Weights of a small mixture-of-experts language model, trained from scratch on English Wikipedia.
Size: vocabulary 8192, 27.8M parameters.
Training: a variant of Adam for the experts, 366M tokens.
Below are experts of layer 5 (counted from 0) of a mixture-of-experts language model. Rows are named router (the router's row for the expert), down (a neuron's output weights, with its number) and show model dimensions 32-63. Each number is 128 + 32 x the weight over its row's rms, rounded and kept within 0 to 255.
Before each expert's rows: a language model's description of what the expert responds to. This comes from a sample of Wikipedia text that the model never trained on.

# expert 34
Description: One- and two-digit numbers in sports tables and score lists, such as goal minutes 59', season stats, times 53.155.
router [101 136 182 104 134 119 189  94 157 110  78 125 103 174 179 136 127 143 151 140  86 151 102 105 117 167  89  93 154  83 127 109]
down28 [173  90 137 125 124 132 131 103 155 119  86 153 106 114 188 150 190 126 119  93 190 144 144  81 100  67  75 128 147 136 135 119]
down29 [138  75 118 115 118 141  71 114 109 111 105 114  99  73 141 132 110 180 105 107 115  55  94  96  89 142 151 121 127 167 206  90]
down30 [142  70  63 112 125  80  98 146 162 120  82  86  80 163 113 106  65 107 117 120 196 154 108 106 167 119 171 123 131 196 108 122]
down31 [165 112  83 171 161 169 123 170 147 122 156 124 124 148 125 156 142 176 135 116 166 142 153 172  94 150  96 130 130 138 127 166]
down32 [137 205 181 134  99 100 182 131  63 103 149 114  68 182  99  82  80  88 136 134 140 112 103 141 117  79 159 128 130  62  88 148]
down33 [174 165 136 129 138  95 122 128 135 167 137 105 120 124 156  42 104 184 115  95  86 114 136 160 105 132 164 181 163 149 122 148]
down34 [ 73  96 101 126  90 148  86 119 139 164 141 112 170  50 117 108 123  92 111 146 134 114 137 116 135 116 172 211 129 200 147 152]
down35 [ 65 106 159 129 153 159 162 115 169 126 137 109 138 173 112 103 129 184 161 137 107 135 156 163 175 171  99 152 100  50 159 135]
down36 [141 135 108 105 132 200 104  89 180 132 207 135 135  96 114 136  93 144 200 120 134 142 111  84 107  54 159 141  77 132 148 126]
down37 [163 108 123 191  92 169  96 152 159 148 160  97  96 111 106 136 114 125  73 138 119 127 199 127 170 103  86 125 136 138 125 101]
down38 [ 83 137 163  95 127 110 163  94 132  94 151 125 124 159 117 162  75 103  85  84 113 137 138 108 104 181 128 102 158  39 100 128]
down39 [131 129  90  92 137  67 130  92  71  95 135 150 132  86 117 178 155 114 161 114 130 174 140 161  87 131 148 114 126  86  99 104]
down40 [155 111 136 153 158 102 184 152 168 105 113  71  94 189 109 109  92 109 169  89 135 131 139 119 135 137 136 150 135 172 132 145]
down41 [108  54 119  75 173 169 146 114 126 172 188 155 159 115 190 131 147 160 146  66 135 137  91  88 180 124 135  76 109 158 116 128]
down42 [165 182 110 130  53 156 120 126  47 134 137 130  94 112 157 171 154 137 146 177 161 112 109 116 124 107 138 176 124  95 159 126]
down43 [110  96 156 122 170 114 151 157 133 169  97 131 166 139 122 129 100  88 108 180 151 122 165 134 112 150 146 123 168 116 133 161]
down44 [ 71 134 114 160  96 112 165 114 136 161 153 154 171 149 124 125 160 110 173 176  86  80 123 124 132 203 214 129  70 129 128 152]
down45 [106  96 104  60 115 136 132 134 130 175 118  96 174  78 173  93 162 131 157 126 103 110  87 173 134 183 195 115 174 163  95 122]
down46 [148  61  90 127 167 186 109 127 159 176 106 109 140 102 143  74  68 126 174  79 152  85 159 120 109 170 210 183 110 115 123 120]
down47 [155 146 150  76 105 128 192  80 106 103 144 148  95 128 136 109 181  85 201 124 134  94 113 130 102 115 103 127 157  48 102 113]
down48 [ 89  89 169 108  95 140 111 165 135 156 138 137 146 128 115 118 149  63 179 143 156 126 113 114 134 133 146 152 134 131 133 146]
down49 [125 126 187  82 169  75 198 129 164 150  89 131  81  91  95 182 111  93  73 129  92 159 122 150 137 117 145  96  77  67 137 120]
down50 [194 118 118 147  77 140 167 107 158 127 125 176 112 115 155 112 165 113 111 126 144 142 188  78 185 145 105 123 115 183 138 160]
down51 [ 67 121 150 136 126 100 132  69 119  83 187 106 107 158 105 124 124 126 134 159 145 164  89  80 159 131 146 108 103 103  57 167]
down52 [163 140 118 147 119 142 167 160 146  74  80 125 101 153 130 106  70 107 135 109  98  54 108  95 119 138 159 127 128 106 147 133]
down53 [140  96 110 130 155  92  87  79 173  99 130 183 125  98 174  93 133 130 101 139 113 167 105 142 143 137 111 108 132 133 157 153]
down54 [ 79  73 108 104 143  90  53 147  92 147 131 129 132 143 128 146 139 151 114  95 125 127 123 147  92 150  96 143 174 223 135 109]
down55 [146  50 131 144 171 103 169  89 117  81 152 104  72 196 153  77 134 141 153 142 152  63  90 136 123 163 179 116 170 142 140 176]
down56 [ 54 113 181  79 120 119 139 149 115 130 145 122 145 149  70 118 138 102 146 117  72 115  86 135 114 173 103 125 126  94 172 103]
down57 [160 143 164 145 156 125 144 141 146 121 136  98 135 122  94 134 107 143 123 155 166 114  90 160 119  64 103 137 144 117 131 132]
down58 [138 213 149 160 139 131 124 148 132 109  87 125 112  85  42 172  77 132 114 170  81 173  74 147 150 153  89 117 130 115  95 109]
down59 [103  71 172  58 152  91 186 184  94 110  69 144  99 110 122 183 166 164 109 101 101 122 171 115 112  93 126 128 168 122 153  96]

# expert 22
Description: Prepositions such as of, from, at, by, with and against before a proper noun, as in "on loan from" and "at Eastern Illinois".
router [ 99 148 156 128 153 111 181  87 143 115  77 114 159 166 188 142 175 144 133 121 116 163  94  85  80 137 122  85 135  99  93 175]
down28 [ 58 114 176  60 131 215 119 137  98 153 126  81 152 130 172 158 122 112 119 146  88 118  67 131 147  61 116 127 109 125 119 150]
down29 [114 109 126 131  95  76 117 136 160  81  94  76  69  70 111 125 147 134  80 137  81  88 117 148 140 135 165 128 150  72  72  66]
down30 [ 99 180  79 148 146 182 147 118 102  87  63 130 123 125 124 127 137 157 114 141 107  81 165 100  99  85 204 185 106 183  85  84]
down31 [104  64 146 134  50 139 110 115  60 146 134 118  67 124 105 119 141 134 161 144 108 139 107 108 111 159 143 136 155  87  74  92]
down32 [120 117 130 101 121 139 121 142  43  89 157 165 146  43  75 148 170 100 101 129 134 113 144  73 130 126 166 131 133 169 122 135]
down33 [237 183 121 114 129 106 149 133  95 124  87 105 167 207 160  92  94 120 118 144 103 123 158 110 107 132 145 100 165 117 127 122]
down34 [147  66 159 123 121 102 159 166  69 189  90 176 155 171 159 117  93  81 117 118 135 143 158 137 142  76 128 131 124 141 129 149]
down35 [ 97 114 130  80 133  56 118 114 134 170 153 138 104 119 136 104 118 133 112 128 172  86 157 175 109 126 150 138 148 129 115 115]
down36 [129  97 113  58 128  94 106 148  96  84 112 144 105  73 112 120 194 100 113 116  57 165 127 132 113 108 174 102 139 103 106 140]
down37 [150 155 203 100  96 146 140 149 125 125 144  91 140  93 151 120 188 168  71 112 116  84  88 110 133 128  91 143  75 110 168 189]
down38 [147  35 136 124 138  63  90 134 161 128 101 127 126 121 158 155 179 147 162 148 160  81  58 132 135 182 144  68 107 120 171 130]
down39 [125  99  87 174 180 143 128  62 174 129 118  95 109  97 132 129 160 116 151 129  79  75  86 214 171 160 172 105 126 164 147 133]
down40 [150 124 132 131 141 132  80 117 174 128 146  58 109 116 134 150  78 159 230 175 153  68 130 116 156 157 120 102  77 117 100 123]
down41 [138 159  55 161 122 131 134 136 175 141  82 116 133 143 174 120 145  55 162 193 100 171 142 103 134 149 126 145 119 134  84 106]
down42 [133 171  76 138 116  79 127 103 163 144 112 128 156 117 166 168 122 136 127  90 128 122  98 176 122 129 126 113  99 170  83  87]
down43 [160 155 162 131 141 145 158  85 127 166 114 160 129  99 161 143  90 131 185 139 170  96 129  33 126 191 109  89 140 157 152 150]
down44 [150  96 157 145 138  87 131 171  81 104 193  85 138 130 103 197 101 154 154 119  87 153 165 137 165 132 119 184 138 117 134 125]
down45 [ 91 165 161 117  94 127 152 112 131 145 187 122 195 118 143 133 203 154 136 189  96  49 143 115 132 114 141 106 119 144 174 171]
down46 [145  90 148  92 130 150 139 109 127 185 125 118 105 127 160 139 143 140 114 110  68 160  69 113 138  93 102 153 145  67 174 128]
down47 [140  94 158 177  94 145 118 139  83 182 138  60 133 120  97 112 119 102 118 109 112 131 128 186  89  97 170 155 114 153 130 111]
down48 [ 89 164 135  91 161 129 165 109 103 178  53 113 171 184 168 115 115 195 116 165 141 111 102 100 127  85 108 136 134 139 108 126]
down49 [133 108 120 160  80 104 153 110 109 147 160 196 136  64 170 127 118 117 116 105 152  83 141 120 107 142 198 126  86 134 198 123]
down50 [ 98 120 151  95 118  96 129 107 222 130 109 102 166 155 135  98 187 116 146  99 122 167  96 177 130 157 140 161  81 113 124  91]
down51 [104  94 137 133 117 127 133 150  71  15 129 170 132 120 101 131 141 104 109 104 109 192 128 105 137 120 165 137  99 146  38 110]
down52 [150  95 164 107  71 145 115 112  99 129 155 140  62  78 114  72 209 154  78 113 124 174  18 113 129  94 148 140 144 147 155  98]
down53 [ 90 120 165 136 110 133 128 131  89 192 158 136 181 101  85  49  74 118 120 144 168 121 116  67 101 120 129 118 105 132 176 192]
down54 [ 75  86 137 112 128  68 139  78 153 150  74 178 140 157 105 141 163 133 150  80  96 132 116  94 151 134 142 116  98  92 171 132]
down55 [ 93 123 125  91 134 113 106 119  85 115 137  86 122 153  92  73 183 128 162 168 120  89 133 119 134 161 140 120 197 141 100 151]
down56 [108 144 178 110 132  88 152 129 151  54 120 111 178 115 126 101 158  87 210 135  96 134 150 103 124  99 171 107 159 134 118 147]
down57 [ 80 121 196 120 141 124 130 124 119 150  99 123 136 138 150 102  94 114 107  66 154 131  89 135 114 115 112 191 129 126 159 146]
down58 [160 155 186  98  96 167 131 162 107  98 116 142 116  70  91 118  95 162 109 127  89 118  92  94 132 126 128 151 110 160 168  84]
down59 [140 143 175  89  91 150 139 137  93 133 126 111  98 175  80 138 123 144 113 142 106 141 180  82 154 120 146 165 136 136  92  74]

# expert 8
Description: Final pieces of place names and proper nouns, especially Indian towns in location entries, such as Srinagar, India, Cumbria and Royal.
router [100 140 168 118 124 117 138 145 196 110 124 138 110 143 128 149 156 146 102 151  90 139 101 126 109 183  79  62 150 113  86 174]
down0 [119 102 128 115 158 149 155 161 121 162  95 107 139 216 120 105 136 153 139 158 117 170 119 183  23 150 155 133 152 134 122 126]
down1 [156 111 114 139 142  55 115 135 113  98  69 138  82  78  97 128 111 137 131 104  80 110 118 205 136 128 159 202 133  87 150 136]
down2 [132 131 167 156 151 150  72 109  98 143  86 125 126 123 161 160 118 176 141 132 112 168 128 119 183 173 174 110 101 137 132 173]
down3 [ 80 118 147  81 153 120 103 134  84 190 166  92 163 188 177 161 104 145 166  81  87 109 154 155  99 130 115 146 117 159 192  87]
down4 [185 186 116 121 153 104 135 113 127 144 104 149  85 105 143  84 113 153  85 142 180  99 181 112 175 135 134 162 165 114 119  92]
down5 [141 124 163 138 120  94 120 129  80 124 153 109 113 107 132 100 154 130 144 189 158 170  97 133 125 186  86 105 144 104 157 160]
down6 [115 148 103 141 128 153 166 137 140 170 173 155 114 134  43  64 142 164 142 110  86 138 167 126  55  77 113 118  95  93 125 121]
down7 [126 181  98 158 117 161 143 126 147  80  96  76  99 183 101 189 115 123 117 167 117 117  79 144 125  92 166 195 131  99  86 112]
down8 [124 174 129 117  94 132 127 164 178 157 142 141 110 127 119 110 136  76 143  91 112 103 101  70 148  80  94 155 117 160  81 141]
down9 [167 177  92 118  89 144 105 113 136 216 119 133 111 161 154  87 141  90  95 137  85 132 104 110  79 117 127 121  90 149  94 177]
down10 [150  94  96  81  12 111  97  92 134 134 186 193 116 147  96  93 164 111  85 158 148 121 113  92 110 161 144  86 143  72  96 107]
down11 [137  96  91 122 141 145 160 131 101 115 156 132 164  58 206 127 143 109  96 130 148 118 155 108 124 143 151 118 184 131 192 103]
down12 [115  70 131 145 147 152 130 132  82  92 146 126 118  93 128 181 135 177 163  75 127  99  86 147 134 121 109  77 110 115 106 156]
down13 [ 74 141 115  94 137 165 135 108 133 104  55  84  95 130 133 115 141 133 164 100 157 169 137 153 126 150 183 149 131 114 148 139]
down14 [103 156 115  86 109 136 132 150  80 127  83  71  92 113 133 111 138 111 100 131 134 155 138 145 126 150 162  65 112  68 102 182]
down15 [130  93 142 110 152 184 141 182 113 115 130 136  95 157 133 115 181 174 181 122 166 124 160 164 153  96 145 121 172 106  90 101]
down16 [159  90 105 110 144  89 157 118 146 115 114 122 142 160 164 201  69  90 131  47 119  68 155  79 101 135  88 141 170 125  57 140]
down17 [158 105 114 139 106 179 109  93 122 125  97 125  93 131 111 148  92 105 137 142 194  51 133 144 120  85 115 131  89  86 104 135]
down18 [ 76 210 146 115 118 117  97 118 129 184  96 102 163 143 133 115 134 123 123 168 129 147  86 224 155 131 138 106 184 105 165 150]
down19 [ 19 164 103 127 132 145 114 130 111  99 117  95 124 126 146 123 120 183 147 173  87 109 107 197 103 107  99 118 154 109 139 199]
down20 [ 76 136 119  98 121 110  68 128 147 102  97 118 114 101  79  71 100 157 143 191 158 124 131 103  95 171 132  95 108 175  97 160]
down21 [ 97  96 123 146 140 153 100 106 149 117 155 138  91  96 123 144 109 108 166 113  96 127 143  85 154 138  89 149  92 186  99 140]
down22 [193 117 120 138 163 112 178 140 163 110 158 125 104 132  96 126 174 158 166 194 112 155  88 129 125 168 153 131 127 159 116 159]
down23 [167 192  98 183 144 130 103 152 107 115  86 113  89 104 118 120 123 120 154 133  80 142  95 114 182 148 136 173 133 113 162 110]
down24 [140 104 148 102 104 139 134 164 177 105 158 128 132  29 167 137 153  89 131 165 229 146  41 126 179 103  95 161 155 126  69 117]
down25 [114 130 165 104  97 107 170 153 177  99 129  91 144 147 166 120 107 174  88 170 134 165 133 120  62 132 117  80 120  93  99 116]
down26 [144  68 186 109 123 117 137 128  96 125 193 126 135 151 105 105 125 136  94 161 152 127 109 177  60 105  87 105 179  84 191  79]
down27 [232 137 130  98 143  92 183 109 141 108 172 174 161 214 135 157  99  91 127 114 137 123 160 101 123 109 157 176 115 124 169 134]
down28 [114  95  92  74 134 150 107  86 134 127 147 134  92 165  76  67 141 147  98  95 103 122 118 103  78  84  96 147 113 104  80 169]
down29 [102 176 126 104 136  98 195 160 168  83 117 100 161 136 185 176 145 155 183  54  80 111 162 108 149  99  79  82 140 137 165 112]
down30 [137  56 138 151 117 152 119 144 148 144 169 115  61 159  98 135 127 127 100  91 124  67 164 158 131 161 153 124 103 162  77 164]
down31 [159 148 167 128  98  96 115 181  92  99 136 165  88 144  53 187  70 123 166 157  49 144 122 128  64  81  55 167 128 122 160 138]

# expert 41
Description: Single digits, Roman numerals and capital letters inside identifiers, formulas and scores, like H2O's 2, FH1, A1, CCI, 2–4.
router [116 164 153 104 129 102 140 126 131 112 139 172  89 137 135 146 175 194 114 146 109 167  84 111  90 173 122  99 134 116 152 107]
down0 [114 160 132 134  69 133  99 143 136 145  99 189 144 127 159 124  84 116 144 158 127 121  82 105 106 128 147  84 169 113 114 144]
down1 [102 110 169 127 160 116 166 121 113 109 101 130 116 127 104  90 144 132  50 132 153 132 126 116 123 107  93 159 100 168 153  55]
down2 [145 140  45 133 115 186 130 169  88 144  95  96 179 142 114  79 119 136 152 115 103 128 110 111 126 153 158 123 147 136 178 119]
down3 [109 100 136  86 100 157  91  87 163 126 131 161 158 155 111 127 156 100 119 100  83 125 153 112 145 134 170  60 125 159  79 113]
down4 [117 137 129 129 170 157 165 156 164 130  98  96 118 143 181 107 144  98 119 126  65 115 139 136 120 150  77 135  63 129  94 127]
down5 [149 101 107 110 106  95 145  96  97 125 201  72  88 172 107 101 132 241 152  94 168  55 130 137  90 128 166 167 104  90 171  87]
down6 [ 89 146 138 138 136  87 146 159  98  90 158 107 158 142 126 142  87 175 143 184 166 116 165 142 153 118 103 104  59 129 138 178]
down7 [146  87 200 125 150 153  95 141  85 156 169 169 111 147 153 158 112 114 150 154 186 102 158 174 115 103 105 135 143  90 124 109]
down8 [175 103 193  97 134 128 118 103 181 171  42 140 133 111 128 157 140 142 135 125  79 137 151  99 112 112 107 131 147 164 125 123]
down9 [190 125 158 129 104 102 152 122  99 151 136 139  86 114 149 116 135 139 101 104 110  67 100  82 125 110 120 121 154  93 124 155]
down10 [ 62 108 136 178 106 165 184 104 164 166 176 145 113 142 178 109 148 125  62 117 148 128 116 187  97 146 170 108  56 138 120 150]
down11 [ 67 130 107  98 147 122  96 129  61 135 121 152  79 173 133 146 111 112 134 185 137 130 113 148  73 158 119 135  82  77 187 110]
down12 [ 81  67 144 120 135 171 111 165 109 153 148 139 201 128 132 115 100 119 201 141 107 107 123 113 170 134 128 131 149 139 125 137]
down13 [118 139 163  86 131 121  96 171 126 119 152 120 110  85  53 155  93 159 151 116  95 109 129 129 156 141 155  99  83 123 138 121]
down14 [171 158 199 123 135 101 155 109  95 113 142  89 131 162 130 175 142 125 135 162 190 101 126  68 121 126 160  96 158 141 140  86]
down15 [113 118  99 157 166 148 164 112 123  73 228 129  94 113 118 106 202 165 147 151 154 204 156  87 111 113 130  88 106  86 106 137]
down16 [145 134  96  93  73 187 124  84 103  81  66 102 185 181 133 172 125  96 118 134 128 150 155 126 128 143 119 102 147 161 133 119]
down17 [ 94 103 120 151 109  85 182 119 134 120 109  92 125 195 162  94 128 134 108  57 108 167 132  86 147 162 138 164 181 118 156 117]
down18 [165 157 142 110 151 123 106 106 199 174 102 119 145  71 105  87  93  99 142 135 123 128  94 101  85 131  76 175 128 146 110 158]
down19 [125 154  96 130  79  88 120  96 152  96 108  94 162  87 148 162 100  78 141 147 142 110 181  95 160 170 147 160 119 173  85 160]
down20 [134 138 169 154 113 157 102 113 189  52 196 105  65 187 139 154 174 134 119 139 174 111 161 126  75  72 101 148 160 148 103 100]
down21 [ 88  81 137 130 157  98 135 125 181  89 111 162 163 107 101 159 122 102  76 118  92 153 145 157 143 176 115 116 125 106 136 112]
down22 [110 160 137 168 151 157 137 112 169 153  92 112 104 111  96 124 100 151  96 104  48 111 143 155 100 136  86 101 182 107 139  94]
down23 [171 127  79  83 115 116 133 160 122 131 171 137 140 127 138  91 135 168 162  85  53 138  39 103 132 176 135  83  81 150 135 152]
down24 [141  70 107 146 144  84 160 147 196 200 102 143 184  66  79 136  63 123 117  96  99 143 135  77 163 153 161 127 132 123 188 143]
down25 [ 90 118 101 137 131  89 129 120 112  84 135 167  86 163  86 186 165 132 119 118 148 143 184 151 179 113 176 134 126 104  75 117]
down26 [114 128  97 126 135 115 124 187 137 116 141 109 123 126 160 142  66 101 192 166 171 125 130  83 139 125 169 214 123 149 131 111]
down27 [167  31 157 120 142 163 146 133 149 132 209 128 103 128 125 133 177 126 139  93 146 119 139 108 159 129 113 117 110 130 115 130]
down28 [141 102 174 155  93 112 152 121 112 155 148 152 130 107 106 105 111 147 123  97 161 117 151 103 123 134 117 169 143 153 199 114]
down29 [ 84  67 126 121 167 106 118  90  99 146 108 173 109 160 188  93 106 140 116 125 158 106 119  77 111 121 163 117 144 115  88 177]
down30 [121 181 143 113 158 179 109 126 154 134 136 128 105  84 180 157  82 141 121 161 125 119 168 140 151 105 113 147 127 157 150 105]
down31 [167 170 130  33 147 174  99 113 114 108 169 133 145 132 166 121 175 111  46 100 164 104  94 125 114  75 106 138 144 139 207 100]

# expert 7
Description: Prepositions and articles opening phrases in prose (at, between, from, the), plus field-label words in infoboxes and lists, such as Links, birth, Area.
router [ 92 132 126 156 165  85 141 121 163 124  88 127 133 138 191 194 137 115 124 130  99 163  89  80  71 155  82 107 154 105 128 175]
down28 [ 68 118 135  49 117 133 149 131 148 183 168 104 145 157  77 144 119 150  89 103 137 187  81 136 112 136 130 137  91 212 114 117]
down29 [142  91 160 104 144 135 114 152 129 109  94 192 152 115 116 154 159 158  92  95  63  98 112 127 187 150 171 165  65  72 193  88]
down30 [110 176 110  62  93 103 152  92 147  99 111 155 130 170 106 185 131 124  98 108  80 134 135 152 109 126 164 105 111 165  97 108]
down31 [125 115 103 112 108 161 145 148 124 172 116 119 127 114  88 107 183 105 110  63 138 127 157 114 163 105 155 101 163 132 103 122]
down32 [110 140  75 127 148 158 111 173 126 133 186 135 134 101 159 175 109 127 103 117 109 164 141 106 111  87  92  97 161 116 126 106]
down33 [114 110 142 186  86 164 137 156 109  94 148  98  66 121  93 123 143 139 112  69 108 113 133 178 117  68 113 182 106 128 134 156]
down34 [121 189 104  96 143  93 168 120 113  84 120 113 136 112 142 126 137 183  84  75 140 128 156 124 130 104 123  59 122 134 136  86]
down35 [141 125 144 129 145 105 153 146 133  78 122 165 136 116 130 157  88 116 129  94 141 112 160 103  88 135  48 121 100 149 172 130]
down36 [128 137 117 109 168 148 108 126 163 160 188 141 107  79 109 142 115 153  94  83  95  99 106 148 108 105 149  81 167 115  62 126]
down37 [116 112 131 119 132 116 115 144 109  88 130 172  96 158 191  60 149 189 155  94 151 130 136 119 163 116 123 116  61 125 149 151]
down38 [219  96 106 111 129 145 111  69 149 194 157  94 150 176 103 113 100 124  47 130 118 104 133 166 144 109 107 147 153 170 140 130]
down39 [177 172 108  89 191 117 144 103  86  65 108 131 179 170 147 164 171 137  94 110 120 145  36 140 108 104 157 146 135 105  98 185]
down40 [111 150 149 144 126 126 171 155 133 162 155 206 109 165 143 151 190 146 128 114 142  89 144 110  89 148 177 118 178 158  82 144]
down41 [145  75 167 180 173 156 153 133 133 119  81 151 123 155  89 158 131 180  63  99 139 161 134 162 142  41 175 190  95 111 133 129]
down42 [117 148 151 135 143 170  89  91 147 137 167 166 125 147 105 136 173 106 182 107 122 120 116 113 104 106 119 104  42 184 108 111]
down43 [181 155  72 161 129 117 165 112 135 119  83 136 149 142 154 105 157 114 154 158 185 110 128 108 126 145  89 114  89 122 120 162]
down44 [ 79 177 114 162  97 125 161 138 126 147  97 136  94 130  98 118  95 171 116 108  92 105 137 122 133  88 125 126 118 133 101  97]
down45 [155  83 172  73 165 120 156 167  84 166 109 128 114 130 153 190 126  86 102 137 121 136 141 147 173 131 124 167 115 162 102 113]
down46 [ 91 115 202 139 149 128 134 109 129 127 110 141  94  85 125 159 111 174 120 184 109 122  88 154 192 161 138 129 148  80 118  93]
down47 [120 169 120 144 133 156 160 121 136  97 199 155 107 135 151 136 102 129 154 140  63 100 171  52 106 124  90 110 110 130 111 169]
down48 [ 94 145  82 135  94 142 160 173 162  66 134 135  70 116 124 149 144 101  83  70 138 131  88 158  96  93 128 137 167 130 129  86]
down49 [169 100  87 124 166 113 112 104 151 119 151 115  88 176 157 203 125 126 126  94 127  78 128 167 117 105  97 147 151 129 108 200]
down50 [101 152 118 133 167 163 142 117 129 134 125 191 129 114 142 157  82 155 170 137 126 178 126 100 117 137  83 101 165 182 134 125]
down51 [110 145 126 167  98 177  90 131 106 111 114 121  81 143 112 122 191 186  93  84 108 176 116 152 128 154 134 154  78 110 166 120]
down52 [ 73 153 110 131 115 154 102 110 236 111 125 163 120  72  62 167  41 149 178 149 120 169 142 140 111 133 131 109  85 131 137  89]
down53 [145 122  46 121 162 164 163 162 195 156 134 156 104 162 102 140 127 165 195 164 154 124 139 174 158 105 130 119 139 151 154 125]
down54 [117 119 142 112 167 107  49  91 132 209  88 168 106  89  54 161 158 175 117 155 122 106 151 158 140 158 152 110 170 110 104 138]
down55 [ 97 109  97  98 157 169 126 162  76 137 145 130  59 147 132 186 144 107  70 165 103 130 168  80  93 157 165 137 157 150 137 169]
down56 [ 65  96 177 169 132  94 121 146 175 147  70 129 152 116 150 122 171 115 132  97  81 123 133 145 128 178 165 144  76 145 125 177]
down57 [132 116 138  98 163 137 120 203 119  96 153 145 110  79 163 116 167 142 144 168 110 107 115 126 107  97  75  64  80 153  92 114]
down58 [ 78 116 139 155 169 155 174 154 193  70 141 114 139 127 143 138 158 218 139 168 127 159  71 139  94 131 115 145 104 151  81 165]
down59 [114  73 146 139 129 125  92  80 144 121  84  77  74 106 101  78 157 133 124  96 127 123 155  93 138 154 131 130 190 175  75  77]

# expert 60
Description: Month names in dates, United in United States, and inner syllables like mar, elli, pp, as in Grammar, Summary, intelligence.
router [ 93 155 181  85 125 106 154 140 173 148 115 143 134 158 134 162 127 152 110 157  88 139 133 140 114 147  97  69 152 102 103 137]
down0 [169 145 151 133  70 148 135 186  89 153 128 163 114 175  85 124 119 126 129 171 131 118 113 134 121 104 171 133 136 117 201 142]
down1 [ 91 103  22 153 120 142 136 173  70 137 118 132 122 115  99 159  70 144 134 129 168  88  97 144 141 115 118  98 170 132  80 129]
down2 [113  61  89  68  97 125 179 168 126 143 121 190  85 161  84 133 150  93 114  85 135 116 158 106  85 135 134 186 145 129 157 128]
down3 [ 94 108 104 132 173 130 113 169 169  85  59  94 149 130 152 177  71 125 190 135 142 129 145 163 148 169 173 171  47 132  98 112]
down4 [160 216  82 160 116 111 114  97 123 131 155 117 198 131 107 126  98 126 173 173 117 176 110 143 120 104 142  76 101 158 130 162]
down5 [101 154 158 113 189  90 164  82 132 126  87 117 146 126 102 112 149 133  94 133 133 123  73 137 154 130  87 132 111 149 159 145]
down6 [127 182 175 100 124 139 127 135 154 160 122 174  93  93 148 178 166 168 115  88 133 124 101 161 162  70 130 163 119 142 131  91]
down7 [116 142 105  80 160  46  98  91  75 120 143 120 109  86 145 138 200 110  65  71 169 139 118 112 162 128 157 110 143 130  93  87]
down8 [120 108 123  85 105 136 103 110 158 125 117 141  55 168 156 144 108 151  95 125 128 118 120 125 134 143 138  59 147 111  75 144]
down9 [130  84 117 130 120  55 131 125  82 122 142 134 138 118 119 127  92 144 165  89 141 147 166  87 123 141 119 152 153 172 110  72]
down10 [ 90 124 122 125 149 129  86 106 101  41 157 146 153 173  99 118 107 142 171 112 140 106 134  77  77 137 110 150 130 149 164 114]
down11 [154 142 127 125  90 122  88 116 135 143  89  93 153  93 177 169 125 139 113 117 114 137 119 145  94 144 123 104 107 126 106 130]
down12 [142 166 144  60 118 130 103 146  88 114 165 144 128 140 140  95 142 137 111 111 131  94 158 185 157 153 186  53 131  93 100 164]
down13 [126 106 152 128  95 179  91  98 108 102  99 199 173 145 141 150 143  98 165 130 169 152  85 186 163  96  94 124 201  99 145 146]
down14 [124  73  96  82 159 125 130  79 115 106 138  96 163 138 202  92  93  86 109 111 153 162  84 111 132  99 113 127  77 135 142 130]
down15 [121 127 120 168 145 173  96 148 148 185  85  95  69 128 164 138 169 101 107 102  65 147 134 102 224 135  90 113  82 147 141 121]
down16 [132  66 144  96 108 170 157 150  79 112 230 170  93 178 137 118 108 106 114 137  78  91 116 138  83 136 121 177  53 157 192 161]
down17 [127  96 207 149 135 122 166 152 137 145 117 140 170  66 145 140 103  99 149 101  90 141 216 100 114 178 128 100 158 148 157 129]
down18 [141 133 130 134 133 145 111  81 145 145 201  83 108 105 133 156 121 135 124 165 159 125 133 157 187 127 126 138 139 187  95 101]
down19 [132 161 140 160 121 185 150 101  93 145 201 129 167 152 133 146  65 161 160 102  92 107 185 122  62 149 136 158 158 149 165 200]
down20 [104 137 100 112 109 123 146 134 176 115 137 118  75 112 141 131 149 117 119 155 165 143 162 156 195 145 135  63 103 103 136  86]
down21 [147 175  68 151 124 143 128 175  99 136 155 144 120 103 157  60 118 211 123 189  73  49 152 151  95 107 110 113 153 160  86 121]
down22 [139 123 139 119 103 177 132  89 104 145 155  96 134 103 105 164 172 130 153 145 127 146 106 150 125 132 107 138 134  64 140 129]
down23 [128 123 107 104 150 117  90 118 159 122 176 115 144 119  87 102 118  83 206 142 129 135 153 121  98  96 155 139 103 148 156 134]
down24 [149 118 121 140 173 136 182 125 143 110 142 103 124 166  49 146 113  85  73 115 133 119 105 108 174 163 128  73 186  85 120 129]
down25 [ 99 105  75  79 109 155 116 137 103  98  96 124 172 111 114 145  86 116 110 157 132 122  82 172 169 105  95 159 133  83 156 107]
down26 [201 110 133 116 125  93 155 137 117 155 141 145  73 170 147 113 184 100  96 167 155 157 120 176 157 121 111 106  77 215 222 118]
down27 [133 157 116 193  85 114 111  65 134 132 203 103  72 134  63 118 161 153 112  98 110 105 146 107 147 121  98  64 112 159  89 116]
down28 [141 157  94 158 119 114 156 196 111  94 108 178 128  85 188 149 172  95  45  88 138 110 122  93 105 135  97 160  71 147 155 120]
down29 [171 165 169 111 112  82 121 110 124 154  86 129 157  91 139 179  79 132 105 113 181  93  87 126 165 115 134 130 143  81  99 114]
down30 [ 66 113 173 113 104 116 161 142 130 140 179 129 164 121 145 144 143 129 164 174  69 152 182 155 123 138 175 155 147 170 128 119]
down31 [125 176 143 126 158 122 140 131 143  88 205 116 110 152  69 110 172 156 169 161 112 134 146 133 166 167  89 141 190 145 152 112]